config.toml
n_experts = 128
normalize_top_k = false
groups_per_token = 2
norm_eps = 1e-05
Below are experts of layer 4 (counted from 0) of a mixture-of-experts language model. Rows are named router (the router's row for the expert), gate (a neuron's input weights, with its number), up (a neuron's input weights, with its number) and show model dimensions 0-127. Each number is 200 + 40 x the weight over its row's rms, rounded and kept within 0 to 999.
Before each expert's rows: a language model's description of what the expert responds to. This comes from a sample of Wikipedia text that the model never trained on.

# expert 54
It responds to: First digit of years and multi-digit numbers, usually 1 or 2, after spaces, dashes or parentheses, e.g. 2001, 1977, 2010.
router,171,260,172,224,175,195,234,245,116,167,266,259,181,197,182,208,204,227,202,194,262,154,104,183,213,247,165,221,244,177,178,238,230,217,217,219,219,214,156,213,243,209,220,169,195,177,208,188,163,179,237,114,214,226,175,188,176,282,233,256,120,167,216,236,199,159,201,129,195,162,222,213,187,217,204,208,199,153,224,220,189,200,108,148,200,192,203,223,242,242,214,294,215,181,198,295,160,165,212,151,217,258,245,112,210,138,166,243,214,201,198,130,196,236,206,246,176,246,225,280,130,227,280,210,150,237,128,228
gate2,206,222,225,206,257,206,146,94,234,211,185,160,208,154,164,147,193,167,175,241,154,229,216,181,178,153,286,221,117,225,245,153,242,202,198,199,257,191,143,187,197,197,206,209,224,178,138,192,196,182,264,267,304,236,213,224,247,185,208,235,190,216,203,206,188,172,246,190,194,225,181,283,165,202,177,198,248,195,220,277,195,235,211,164,228,270,176,214,199,200,155,253,250,150,216,232,201,187,222,182,195,203,186,237,130,222,275,215,296,153,151,298,223,198,254,280,215,165,129,126,251,204,172,191,190,178,222,155
up2,187,157,140,210,98,198,165,128,202,258,211,213,193,200,158,229,178,257,241,221,194,173,115,234,159,166,213,221,242,230,171,249,243,176,234,204,170,223,221,247,84,184,182,233,250,149,166,142,199,257,226,208,220,180,235,165,213,252,171,227,264,166,219,225,199,277,221,253,161,138,216,249,260,238,181,180,216,140,172,132,221,257,187,230,175,196,178,187,251,148,166,214,163,194,234,174,262,227,205,241,236,224,229,190,250,296,267,208,200,209,259,242,194,234,273,235,216,260,183,206,210,232,167,221,235,182,151,137
gate3,211,177,235,245,218,196,96,206,187,237,235,171,189,205,202,190,222,218,107,251,168,190,173,221,182,249,232,244,143,238,240,256,218,136,140,181,273,169,232,180,247,207,166,158,232,140,234,162,225,191,239,192,200,160,284,285,233,192,223,218,145,217,182,153,182,186,186,162,187,202,284,171,259,206,192,133,237,233,229,260,192,163,214,196,216,176,163,227,214,245,177,202,165,198,187,153,258,110,171,180,157,168,206,230,188,219,215,183,214,243,151,205,267,164,185,142,169,147,193,107,180,183,214,167,231,271,310,244
up3,215,151,254,234,234,237,110,175,181,284,271,160,190,161,173,229,149,206,146,219,120,216,227,270,140,233,204,229,168,274,259,207,222,158,191,123,276,190,243,225,203,186,205,201,284,168,196,220,160,235,236,164,257,130,261,260,229,170,192,216,129,231,198,146,246,184,223,148,176,211,236,202,196,193,232,100,233,213,252,249,185,152,215,187,212,155,195,186,211,223,173,194,198,174,211,210,243,165,127,215,177,162,195,234,197,232,215,264,258,153,187,205,276,201,200,167,213,184,204,145,163,196,206,187,145,196,252,273
gate4,184,206,229,191,187,142,200,265,152,212,229,293,213,250,201,216,196,190,232,231,111,204,154,257,184,207,163,228,225,177,138,147,242,171,224,224,150,249,197,177,115,147,222,237,210,142,196,227,183,250,194,276,245,185,218,196,173,222,225,159,279,111,238,195,245,195,152,248,208,249,225,195,205,254,150,128,198,260,182,195,240,178,203,228,242,127,251,202,242,180,154,248,215,169,172,205,232,222,197,233,229,248,229,163,175,224,223,164,171,154,178,236,265,172,217,256,190,246,128,244,137,102,147,227,205,189,242,163
up4,195,257,236,201,197,125,212,288,174,193,212,241,195,255,187,185,183,197,217,278,91,217,165,240,195,246,178,228,207,187,136,152,245,196,171,220,147,230,181,193,134,221,199,184,194,182,200,215,185,237,188,264,276,208,204,183,153,228,209,180,273,89,202,212,269,134,140,277,196,283,227,177,217,231,163,136,212,253,191,222,200,189,200,207,255,141,239,200,251,180,173,242,228,151,203,186,185,191,202,268,270,220,198,192,192,215,176,156,172,132,173,202,256,189,235,246,171,238,148,206,143,133,183,264,194,154,259,206
gate5,209,207,272,226,179,221,180,147,157,208,146,244,208,180,235,233,249,221,202,222,198,130,213,178,204,293,216,218,233,205,193,197,175,162,208,199,221,144,165,217,130,130,159,190,218,261,143,149,173,168,272,169,250,217,212,200,249,210,187,251,164,214,174,244,229,246,283,267,152,195,209,211,210,187,158,316,342,240,140,299,194,154,208,219,235,195,147,218,194,135,176,184,203,217,119,186,225,208,214,251,196,160,203,222,245,221,163,195,154,201,166,167,209,167,189,195,199,174,245,159,248,178,147,190,240,224,150,170
up5,227,201,128,275,145,164,237,226,225,216,229,150,252,240,194,242,186,247,270,239,148,245,160,262,191,207,210,171,191,208,233,196,210,190,213,269,200,248,262,158,136,233,234,215,164,263,224,176,206,249,197,203,218,184,213,194,198,178,182,252,185,221,289,189,242,161,202,210,147,175,181,193,151,270,199,225,137,230,215,154,243,311,194,239,167,276,214,194,210,159,168,217,252,272,183,226,224,201,242,312,246,220,217,222,212,167,264,237,238,245,194,266,206,222,261,155,171,249,228,114,201,240,244,232,192,226,187,234
gate6,215,137,244,235,247,239,194,163,225,210,222,142,162,272,202,132,114,173,204,204,183,251,231,145,186,200,151,211,161,207,179,160,200,220,216,239,193,234,186,176,162,198,171,206,103,258,233,192,205,206,250,236,195,165,142,255,204,239,201,200,229,281,189,158,213,167,203,184,177,158,164,151,124,138,155,225,127,231,213,209,255,229,199,186,218,149,235,230,226,146,206,139,163,187,149,181,161,160,248,117,254,188,169,100,146,178,146,259,159,318,175,192,227,181,253,177,138,215,182,236,192,194,169,207,174,180,177,202
up6,245,264,158,125,147,178,192,244,228,193,169,221,215,154,212,215,198,317,230,211,211,193,252,214,117,172,243,166,255,179,162,221,243,176,103,230,184,117,195,179,276,247,223,233,292,128,178,224,164,167,197,190,235,139,226,196,218,276,121,189,236,171,179,232,169,199,212,198,225,210,175,186,169,213,228,166,180,144,241,214,199,150,235,133,212,239,156,132,214,203,203,216,215,208,197,234,187,182,200,238,213,240,177,194,274,228,213,149,247,182,187,155,194,187,239,289,137,258,214,194,173,163,256,206,160,221,259,255
gate7,175,217,135,158,149,177,200,244,206,200,209,163,217,152,259,181,198,270,219,184,132,196,235,238,185,158,139,118,265,234,86,258,212,120,160,245,213,222,240,179,242,225,187,146,218,193,226,254,155,197,220,179,170,222,260,244,252,172,216,175,180,249,192,219,203,215,184,237,245,241,208,281,141,171,155,204,186,219,180,157,288,186,183,202,149,271,168,256,181,236,177,287,246,196,146,194,169,181,166,237,217,237,109,189,225,139,183,256,206,113,134,192,186,203,182,203,179,166,163,213,194,192,209,183,158,168,168,214
up7,153,192,152,142,193,197,198,227,225,190,235,196,198,185,261,225,165,270,217,163,170,125,210,218,174,195,139,107,167,174,133,197,224,160,170,227,222,261,303,226,229,186,264,162,211,205,221,231,193,174,261,259,160,194,268,184,244,211,241,132,190,258,181,195,176,240,173,222,232,170,184,258,160,135,126,247,164,245,195,199,288,193,177,182,193,268,224,242,151,263,112,254,243,176,222,218,194,189,154,228,237,197,151,240,204,162,182,293,202,144,180,123,194,180,194,184,207,150,177,176,210,196,218,231,167,143,170,181
gate8,202,165,234,213,169,201,218,152,193,284,208,149,203,267,179,277,227,203,257,200,224,190,264,169,231,137,270,168,179,178,213,171,195,232,237,252,189,136,161,247,256,258,271,240,156,204,244,173,166,166,192,192,193,212,218,180,225,216,94,236,146,186,228,250,199,175,232,250,208,135,217,181,255,200,210,310,172,198,171,153,206,103,168,243,156,246,224,213,168,265,157,169,133,222,147,166,182,232,227,197,141,207,194,241,242,180,211,283,157,235,227,156,231,263,199,221,244,179,163,235,179,228,215,175,188,201,266,193
up8,150,167,144,179,208,195,144,273,259,164,176,216,171,237,280,193,158,205,293,235,145,200,219,261,179,259,155,159,192,235,232,202,166,257,248,153,213,239,170,232,101,211,240,139,203,203,194,204,211,182,189,209,179,222,280,230,132,182,281,244,202,152,245,175,193,210,267,220,215,196,226,230,146,164,223,219,183,281,127,206,165,236,230,232,213,206,228,234,164,209,222,181,228,214,226,255,254,196,176,308,171,221,244,161,178,233,210,269,160,183,265,223,166,229,219,223,192,182,202,279,217,137,195,173,143,236,183,171
gate9,155,151,274,134,222,281,159,148,206,182,136,174,271,223,180,125,198,181,177,211,215,206,215,219,264,206,311,302,189,222,185,262,252,250,191,198,217,192,196,225,173,232,274,199,251,204,219,205,218,140,208,205,206,206,142,264,127,188,260,190,222,216,188,198,176,242,166,155,145,157,212,157,155,160,220,191,178,233,199,233,197,167,217,149,258,239,203,229,201,228,190,226,251,165,236,199,191,196,276,109,122,234,199,222,162,167,207,210,291,181,200,194,224,216,213,132,231,165,227,154,224,179,238,273,198,143,189,194
up9,227,245,164,252,200,135,261,206,205,270,261,236,126,183,185,268,220,209,262,200,208,226,171,139,146,205,66,167,157,163,234,164,175,168,172,177,152,178,224,233,202,191,147,153,146,212,146,178,195,267,187,185,206,190,270,147,266,253,107,216,212,166,221,186,229,157,164,247,211,272,221,211,218,265,161,183,196,195,210,189,226,217,192,263,123,221,194,177,206,151,202,219,123,238,157,199,174,198,177,227,232,148,201,208,228,192,201,195,141,214,223,239,216,162,221,254,123,235,238,231,218,189,142,144,204,279,212,205
gate10,176,113,239,258,225,210,226,204,179,234,228,143,209,204,250,217,199,152,225,206,226,166,245,221,224,201,157,165,214,169,193,278,215,196,179,207,164,174,168,268,267,210,221,246,250,221,187,233,103,169,178,283,175,199,236,250,165,211,138,215,218,172,272,215,154,185,194,210,195,108,136,161,171,163,125,298,192,234,111,220,234,161,170,143,225,243,198,201,259,212,219,241,192,188,179,166,275,246,211,209,249,250,223,269,229,258,200,204,173,181,145,233,165,248,221,173,242,186,135,225,256,140,196,195,201,213,264,192
up10,186,207,185,247,153,193,163,237,244,167,204,179,192,167,181,252,221,144,198,258,228,204,256,236,205,196,210,228,151,229,229,216,151,163,124,195,151,202,174,245,213,173,258,172,231,159,212,190,216,172,181,271,104,213,280,220,188,103,218,199,195,228,181,188,238,196,173,244,184,130,165,186,131,228,179,172,187,224,190,199,219,201,212,140,236,230,160,148,302,225,197,231,138,190,204,206,209,223,213,279,290,245,215,157,164,221,192,217,204,210,242,316,136,222,251,269,254,154,211,204,237,158,235,142,171,178,231,285
gate11,172,215,199,226,270,155,240,205,256,183,159,181,217,132,211,235,216,250,195,114,199,227,237,178,248,234,264,147,208,211,205,195,206,221,182,182,206,238,193,260,220,204,187,236,248,243,220,206,260,262,252,156,274,43,209,152,232,222,180,154,275,242,200,190,191,158,178,183,161,197,143,157,205,175,196,196,191,199,225,247,211,270,225,186,165,264,239,180,230,159,190,127,216,171,196,220,192,217,190,186,182,212,220,129,161,259,199,224,113,158,235,188,188,238,142,196,174,220,142,205,168,279,197,160,164,223,143,294
up11,196,142,217,249,325,199,148,181,216,226,187,158,168,198,192,231,202,268,208,185,199,181,197,256,281,217,270,150,230,199,187,229,160,157,162,142,166,201,190,197,136,217,213,235,124,251,206,218,244,265,189,166,199,112,200,282,194,259,185,241,223,229,185,155,237,155,205,213,127,273,203,174,209,167,220,194,276,188,228,199,265,224,200,194,257,129,249,243,208,231,179,154,188,201,184,173,132,176,192,231,206,166,210,109,200,197,166,234,103,227,184,207,186,245,140,230,177,240,265,181,148,217,212,236,198,238,155,187
gate12,240,221,182,125,252,190,224,244,167,190,196,171,219,220,145,237,281,160,201,185,136,197,201,210,190,219,212,189,96,225,189,210,178,142,126,204,134,129,207,203,178,232,244,217,225,165,173,140,205,218,141,201,179,215,211,164,167,183,129,207,196,155,237,187,179,182,168,177,142,224,137,234,158,211,293,186,206,118,277,245,159,211,288,166,224,195,252,195,258,170,152,172,229,246,123,237,214,213,231,179,230,175,208,176,192,210,224,237,270,199,266,202,251,177,174,240,204,254,193,118,156,205,196,165,196,217,306,233
up12,91,197,213,266,140,166,217,167,220,209,279,216,145,195,260,165,191,243,203,198,287,224,177,187,219,200,176,228,244,200,177,152,251,249,259,219,256,234,147,259,267,204,153,152,227,214,191,207,246,237,284,184,227,247,179,217,206,230,182,239,194,236,153,232,225,169,166,205,228,204,274,190,188,217,179,150,168,223,160,143,250,208,139,310,179,245,172,197,194,213,239,195,178,196,277,186,181,230,222,179,152,194,173,221,197,260,164,127,237,169,186,224,143,175,278,204,193,169,205,236,220,207,288,209,242,176,110,206
gate13,279,211,272,206,157,141,139,190,180,261,196,224,230,168,224,167,198,234,167,206,178,108,194,170,227,229,193,265,230,230,207,172,214,201,235,166,200,243,115,170,168,137,183,183,247,209,201,202,187,190,123,217,154,254,199,178,246,206,221,196,103,178,204,235,237,278,178,220,189,165,274,227,180,251,193,187,237,289,122,225,224,119,207,202,153,221,202,192,179,209,210,201,252,175,120,202,223,167,245,254,74,157,245,188,156,212,179,188,198,168,191,226,194,217,236,148,128,218,257,203,246,180,225,241,219,195,263,176
up13,135,239,155,187,244,227,228,190,115,146,172,169,135,212,177,193,203,206,161,267,251,229,190,214,177,176,182,140,216,207,234,175,187,178,233,211,165,223,170,235,145,248,173,239,105,146,226,202,170,147,272,142,177,218,273,169,152,172,171,245,235,123,178,141,213,89,198,181,178,198,134,200,234,193,199,189,214,166,231,139,184,263,187,212,252,156,130,209,193,211,204,210,142,172,191,126,219,185,222,149,285,213,174,213,195,254,154,216,157,235,211,249,211,167,196,124,162,185,143,191,171,264,183,151,224,179,135,218
gate14,194,127,172,225,192,152,179,198,176,190,204,197,193,206,239,250,213,183,148,264,225,218,287,219,140,223,254,211,262,171,190,217,197,161,221,273,284,219,217,195,179,200,259,234,225,212,194,213,194,197,211,173,162,152,223,210,155,190,124,228,194,148,214,202,258,162,215,256,225,203,136,167,238,162,194,305,236,253,281,161,208,233,196,174,174,216,236,248,216,169,195,260,183,177,265,172,234,197,232,246,212,222,294,264,172,170,273,175,149,210,233,245,137,250,242,246,200,262,108,187,215,156,190,281,211,191,265,207
up14,227,287,201,223,226,244,207,226,264,182,184,165,196,200,161,194,205,195,285,148,187,197,153,176,226,192,145,199,129,216,235,182,173,188,174,126,146,228,165,189,236,238,129,202,149,208,215,187,263,183,195,188,268,229,157,175,186,194,268,232,216,264,220,199,102,245,192,150,205,196,276,209,171,212,172,141,168,115,121,199,148,231,214,202,181,167,184,182,177,232,201,137,226,207,181,176,205,226,169,183,183,183,165,127,260,266,93,200,229,210,131,171,251,152,188,162,173,173,245,174,194,265,214,97,156,205,202,215
gate15,210,215,179,141,234,221,146,212,146,189,205,232,246,129,169,181,154,128,231,265,177,225,146,195,222,284,157,191,111,258,139,203,126,183,213,230,158,125,216,230,175,191,172,229,216,185,208,113,156,212,246,228,205,159,154,259,166,172,223,277,199,191,160,192,249,169,213,214,197,219,199,169,228,221,139,196,306,230,152,247,220,189,204,233,194,192,181,224,232,126,141,269,190,165,183,134,249,196,181,196,225,118,180,245,215,258,211,161,191,227,236,252,198,181,199,180,161,227,221,133,194,96,217,235,211,216,224,210
up15,196,227,196,204,174,233,245,137,215,161,204,181,285,264,196,189,262,255,158,163,256,123,203,118,205,171,259,188,168,127,228,253,248,247,159,204,278,258,159,151,194,201,208,177,210,152,166,164,201,175,192,233,218,199,162,236,271,210,191,193,150,103,234,238,182,166,143,168,128,195,200,133,204,179,237,203,190,161,236,175,168,164,171,173,256,211,213,191,165,131,198,197,255,196,178,184,166,189,194,135,224,189,234,128,216,141,158,166,200,228,182,165,167,186,224,120,211,254,197,127,137,191,172,155,120,181,152,179
gate16,174,248,163,256,212,223,227,164,277,178,292,190,99,214,206,207,192,227,115,128,161,230,269,127,245,218,173,219,210,127,193,217,165,229,291,152,235,173,152,203,177,189,189,239,192,196,156,285,200,247,231,162,133,269,135,241,185,235,186,238,222,225,249,162,196,184,216,144,242,219,292,216,217,169,177,192,194,162,174,197,168,208,262,194,224,147,227,203,141,183,206,246,195,196,174,241,209,190,174,154,172,120,148,205,120,146,246,253,186,142,248,195,216,216,223,176,194,208,183,212,129,183,189,189,181,194,204,226
up16,207,209,226,163,152,180,185,207,162,228,135,175,236,191,161,191,228,200,185,245,176,136,136,171,135,265,164,224,228,240,228,152,172,118,192,246,220,243,216,183,203,178,185,214,180,140,232,169,206,132,144,205,315,197,204,223,191,210,229,156,198,152,130,209,214,236,231,206,142,139,195,167,215,210,238,135,180,164,222,179,210,223,120,258,110,219,123,225,227,202,215,171,217,211,155,197,217,173,224,192,191,274,285,204,222,245,191,201,225,216,224,228,192,174,137,215,163,222,211,164,230,126,236,302,315,206,242,174
gate17,206,145,232,203,257,161,247,188,190,221,248,185,220,216,252,115,168,195,237,209,196,206,218,212,236,206,175,209,206,194,177,322,194,199,206,192,195,291,145,211,111,252,264,177,224,222,155,219,214,228,252,222,164,258,110,150,223,207,265,227,209,231,196,231,159,205,221,176,175,241,183,100,170,260,215,217,253,264,120,142,205,180,213,191,205,139,261,179,253,157,166,173,230,193,202,190,182,217,202,193,193,235,281,178,129,213,210,261,240,234,240,213,178,199,150,118,202,280,220,263,195,265,223,199,217,215,223,211
up17,157,273,184,182,174,261,178,270,255,121,138,192,179,176,164,253,197,229,235,193,224,246,155,186,200,168,151,218,154,242,197,129,178,206,187,203,243,141,262,197,255,168,128,234,188,199,251,215,183,184,174,132,150,135,263,198,183,211,219,201,213,196,192,218,166,135,228,182,177,172,153,253,206,169,315,197,128,165,284,238,183,321,161,190,161,217,193,242,198,277,191,206,155,251,192,199,153,159,261,234,199,176,137,231,222,218,212,160,226,195,220,163,217,204,241,220,225,180,196,145,163,126,190,181,178,216,162,204
gate18,174,262,155,217,218,187,209,222,179,216,259,144,227,246,194,194,198,143,194,285,247,282,158,190,241,226,212,196,213,226,193,260,199,175,253,198,268,167,296,192,171,120,234,247,225,220,220,198,178,174,250,129,170,158,213,222,107,236,216,205,231,226,188,184,188,194,213,290,224,260,221,225,200,195,213,253,218,199,154,192,244,189,232,174,193,290,232,248,192,160,167,196,295,247,286,228,194,144,205,166,198,223,158,233,175,200,127,136,213,175,158,243,158,188,215,265,162,196,245,162,237,166,261,263,181,190,250,211
up18,162,170,218,147,212,156,211,188,250,266,215,195,166,239,187,211,176,268,165,133,213,202,198,147,155,120,258,199,185,92,185,211,256,257,212,183,184,260,140,138,172,180,260,225,214,150,229,210,239,131,199,304,245,184,103,214,190,205,206,153,226,232,244,187,235,211,235,158,169,172,223,192,260,260,214,223,179,241,224,190,136,180,158,166,174,178,215,182,202,196,203,183,173,217,129,187,207,228,193,249,195,151,148,238,222,303,216,186,139,153,167,145,219,192,226,163,222,206,204,245,199,271,111,222,257,206,212,219
gate19,209,217,152,189,113,199,166,271,195,221,163,156,273,224,161,261,215,193,217,233,192,208,284,197,153,203,166,234,207,182,189,229,222,167,223,248,242,206,211,232,237,234,186,201,221,217,167,210,258,150,178,264,234,218,187,202,196,158,238,100,152,260,274,288,145,219,304,189,167,222,181,233,149,199,194,210,162,211,151,188,191,224,166,158,256,167,166,196,217,175,210,248,237,248,163,175,208,186,162,220,255,167,171,193,164,214,177,235,266,77,119,203,134,191,155,215,265,188,252,188,206,226,161,140,259,213,192,206
up19,255,199,198,196,245,256,143,193,258,193,245,206,175,182,258,203,203,147,220,171,231,160,158,212,188,203,167,206,269,146,214,250,173,181,251,127,159,140,194,186,145,186,168,123,160,157,176,212,177,213,203,189,164,242,227,177,221,202,146,238,213,165,184,184,174,207,193,215,241,119,115,167,194,171,208,181,160,133,149,287,185,153,222,254,282,218,169,248,252,281,176,153,184,132,174,136,204,142,211,242,231,253,200,265,261,223,206,226,221,136,128,199,194,204,175,169,221,193,221,222,144,213,167,139,124,210,183,136
gate20,250,220,190,186,230,109,232,177,263,185,175,133,179,200,215,184,194,210,232,248,193,183,226,180,276,180,233,208,210,193,173,163,241,225,137,193,197,219,176,166,264,169,244,161,209,150,209,239,246,205,215,213,219,214,233,162,237,199,203,129,168,158,174,181,220,242,107,174,186,164,176,215,222,171,170,240,178,195,123,168,163,211,232,230,178,180,225,166,195,254,203,208,153,170,175,204,140,188,229,241,86,114,119,190,239,160,150,180,189,168,173,63,242,252,209,164,147,194,176,186,222,233,231,299,191,209,275,260
up20,240,232,225,187,261,234,221,257,114,219,172,187,240,146,236,164,205,228,243,271,160,196,212,204,143,221,217,228,256,193,175,256,205,159,155,267,218,185,197,177,212,204,250,152,154,137,237,198,196,166,226,255,217,177,218,205,154,203,292,168,219,228,104,228,305,187,166,217,182,165,164,262,221,236,193,193,274,217,242,138,159,197,237,191,247,204,226,162,172,211,164,200,222,229,231,241,154,187,191,310,170,189,222,179,156,191,136,172,236,201,179,190,192,249,249,189,218,184,290,275,177,254,232,285,185,226,155,183
gate21,214,272,165,241,240,224,163,210,156,171,132,175,266,190,214,170,174,261,257,234,180,227,186,275,194,214,217,194,234,220,209,194,149,166,191,256,162,239,267,174,175,220,129,183,205,204,173,224,209,136,222,215,226,216,209,181,273,160,205,225,182,246,163,220,284,211,208,236,267,256,172,133,158,163,228,211,254,178,186,191,252,101,270,172,218,164,118,146,150,156,211,183,156,166,181,230,239,180,218,166,239,187,208,176,159,155,209,146,137,235,124,275,174,222,250,222,195,136,214,159,177,256,278,202,170,198,234,153
up21,182,164,211,201,182,264,194,125,183,212,171,266,193,172,208,218,215,215,282,122,135,221,183,141,239,133,176,175,199,257,231,135,236,168,219,122,186,199,292,113,213,161,266,177,182,200,147,147,215,180,202,237,177,220,234,173,208,248,183,236,191,251,147,209,200,156,143,164,185,131,129,183,195,152,255,232,233,243,222,226,189,192,199,187,239,166,227,167,204,216,221,210,289,179,205,264,203,217,185,244,234,199,249,252,132,203,214,181,182,152,193,242,229,280,127,250,198,221,220,191,257,182,138,191,170,156,174,280
gate22,186,158,168,172,273,223,209,285,191,111,225,184,194,194,197,173,182,170,224,155,172,161,205,145,170,153,184,181,170,193,169,300,234,222,142,171,211,188,74,216,235,219,204,180,183,166,247,169,181,172,241,232,187,191,160,170,144,222,195,267,227,250,217,148,155,181,178,249,294,149,199,220,160,202,132,192,218,230,166,190,240,241,222,171,244,213,226,162,251,265,222,179,210,206,173,262,159,256,211,171,137,293,123,236,191,177,161,232,162,217,167,240,186,254,217,220,259,272,234,153,202,241,218,261,170,191,209,221
up22,172,268,227,204,126,213,221,129,140,257,164,184,179,296,248,137,199,194,235,199,126,170,174,220,253,185,182,214,185,262,248,159,195,223,253,234,191,249,237,197,116,192,214,209,228,213,188,187,183,238,194,96,207,204,205,289,245,174,207,164,145,187,176,255,284,174,226,207,133,225,241,218,234,228,236,159,211,169,235,203,131,184,135,195,200,218,177,185,214,185,203,187,243,224,148,199,158,202,249,235,266,123,237,162,237,172,287,218,262,220,195,184,199,155,152,164,146,168,200,253,190,190,196,177,211,168,182,110
gate23,171,149,226,195,172,223,189,168,183,167,145,225,220,212,162,226,221,165,199,176,170,158,186,209,193,146,263,240,243,117,90,188,219,111,180,175,239,218,202,195,156,227,288,230,233,256,174,142,200,161,195,227,169,151,252,247,154,253,225,254,209,165,260,268,202,136,213,282,230,182,260,211,164,138,241,190,181,239,168,167,183,190,196,152,215,216,192,86,213,214,204,216,115,176,195,169,216,216,177,209,189,193,285,197,253,193,190,234,220,206,182,248,220,135,255,135,283,181,177,227,166,262,191,190,222,217,201,159
up23,237,272,214,166,233,191,186,204,173,217,218,182,212,215,212,196,242,196,276,253,246,230,136,145,259,263,188,172,140,177,238,238,205,251,204,186,231,266,205,189,206,207,128,188,156,148,257,301,195,182,197,138,226,208,164,202,207,217,160,233,158,248,173,174,179,282,167,163,155,220,198,226,213,244,212,183,215,170,264,189,237,187,174,235,153,245,223,244,208,198,138,172,264,213,196,246,184,184,227,127,163,189,115,236,218,211,240,116,148,147,171,123,162,208,111,261,140,214,179,257,185,173,234,224,161,173,220,129
gate24,192,117,254,217,170,188,261,170,197,172,196,278,157,248,207,241,144,251,140,193,196,183,172,263,103,199,190,205,213,158,196,177,153,217,220,202,158,239,177,150,257,175,187,213,237,172,227,179,156,191,214,166,109,160,217,230,281,266,243,157,230,178,227,207,189,166,198,185,210,189,158,258,183,203,201,209,199,282,177,235,203,151,174,192,215,204,225,190,209,277,199,208,209,243,156,264,246,222,220,207,217,150,223,187,178,218,88,229,240,223,216,201,138,153,170,186,214,169,195,143,220,161,114,113,270,244,191,104
up24,193,170,247,207,222,193,232,238,221,182,225,178,206,202,218,242,140,270,171,218,173,188,155,148,163,192,120,197,219,152,153,210,243,134,224,210,197,266,222,140,200,166,170,249,245,195,296,245,108,230,151,190,211,235,155,171,279,245,190,166,190,185,166,226,220,251,245,128,122,230,126,207,238,171,194,215,216,230,141,234,190,139,169,163,182,186,237,182,173,213,170,224,290,223,213,252,175,203,192,181,260,155,165,231,167,177,166,205,261,231,237,217,118,200,217,171,245,216,141,250,289,217,262,159,172,212,205,260
gate25,265,230,225,153,185,216,250,157,280,134,147,170,202,231,239,223,221,230,201,305,238,192,230,242,260,220,198,156,215,237,133,198,234,153,172,207,220,241,226,259,165,205,197,209,216,227,217,291,221,269,202,227,201,198,248,138,179,152,185,215,211,250,213,239,222,194,173,217,169,260,285,159,159,148,122,229,192,245,200,162,236,180,254,247,223,225,177,124,203,253,195,192,257,198,219,201,193,212,157,220,196,227,258,299,206,203,205,160,236,203,270,246,163,241,280,199,188,194,153,223,200,169,289,265,217,202,152,203
up25,114,223,79,180,268,153,164,199,230,246,222,187,192,241,142,197,222,209,250,164,185,218,183,183,186,189,226,172,224,148,215,232,159,176,198,215,188,140,199,182,220,222,205,261,237,253,200,158,179,173,176,138,186,205,159,204,222,192,224,208,128,278,137,144,264,211,235,179,197,147,194,204,244,276,243,180,260,175,209,231,235,254,115,129,225,182,164,231,175,232,220,193,153,191,157,192,176,154,174,197,193,229,140,149,169,134,200,234,191,183,186,196,225,248,137,265,173,274,226,182,209,216,148,99,177,124,154,238
gate26,211,241,220,269,151,207,204,292,275,168,178,180,193,140,235,235,168,158,203,161,222,173,222,217,258,150,197,246,141,141,206,152,209,266,212,177,214,198,187,193,275,214,236,192,205,269,164,177,181,151,298,262,130,191,199,157,127,135,193,210,212,213,187,210,193,129,246,175,144,132,184,177,237,150,179,180,156,201,225,239,176,232,225,146,207,200,139,212,243,163,158,148,136,237,183,180,213,200,185,295,189,105,256,203,198,161,260,197,219,208,159,210,191,160,240,234,241,247,152,232,196,150,215,202,203,265,196,236
up26,171,212,195,151,190,188,232,273,240,227,197,235,101,160,164,167,216,183,188,217,264,191,211,149,203,224,249,183,246,196,239,199,128,236,195,154,215,156,185,196,238,198,231,214,178,210,158,285,110,161,236,234,138,221,170,159,192,164,176,204,175,259,266,204,161,146,192,203,204,181,224,157,175,155,135,243,226,214,243,298,188,196,207,161,213,217,176,258,192,145,157,169,177,233,178,236,208,172,85,202,164,157,232,228,180,184,174,204,214,134,185,233,214,319,277,231,249,255,171,199,218,256,173,176,219,140,167,254
gate27,189,155,183,158,231,250,222,217,235,212,178,220,149,169,202,197,229,128,208,257,188,250,165,201,237,154,223,248,180,154,241,184,204,191,191,202,212,244,251,149,221,236,170,176,214,126,150,187,160,160,282,194,165,147,151,251,242,188,182,125,230,79,128,231,179,226,159,126,176,181,223,216,229,218,199,294,203,164,237,186,252,208,182,251,186,292,163,163,210,171,234,170,186,197,264,187,272,189,211,180,163,216,229,246,147,176,177,144,211,207,191,187,172,188,262,163,192,141,149,171,291,274,167,215,163,235,183,150
up27,197,171,242,222,161,279,192,232,208,188,134,251,209,196,161,273,199,208,201,181,154,238,182,183,190,248,214,180,140,193,202,205,227,196,236,188,232,190,136,227,246,165,168,142,218,167,239,229,194,221,126,143,161,173,193,233,201,200,292,248,168,157,242,174,257,171,199,159,226,211,154,263,165,227,196,230,233,199,219,134,222,211,209,126,139,171,216,310,171,164,225,187,231,240,151,210,200,219,163,108,203,129,246,245,147,178,226,190,211,220,123,253,206,242,162,162,155,200,211,174,194,254,264,159,220,116,216,301
gate28,150,260,231,196,188,139,296,199,214,291,214,245,200,133,226,207,218,262,158,175,238,186,236,193,206,183,228,236,170,161,166,260,251,172,207,192,260,189,242,175,166,199,162,216,196,150,155,244,175,234,108,182,191,221,265,188,204,192,173,110,174,176,182,222,134,213,254,212,209,191,194,212,154,177,192,227,228,198,197,200,207,291,216,179,212,232,265,172,165,154,219,198,160,180,156,144,241,126,176,206,197,174,230,208,198,115,188,219,212,250,151,184,185,205,151,256,223,150,99,148,261,190,121,121,170,202,197,130
up28,184,220,273,220,199,121,246,230,174,184,244,165,233,159,182,218,178,200,176,236,222,234,207,163,202,180,197,226,236,223,187,206,231,174,132,170,188,151,212,175,243,174,147,207,176,144,200,204,248,208,254,175,163,212,235,170,131,216,169,183,107,176,199,189,181,242,173,190,175,250,142,181,253,282,237,186,212,250,210,242,225,207,189,287,222,227,240,138,278,168,208,261,236,230,123,220,141,176,194,177,227,107,225,205,242,215,109,187,179,127,164,193,250,208,187,245,225,281,146,154,184,146,257,216,264,120,183,152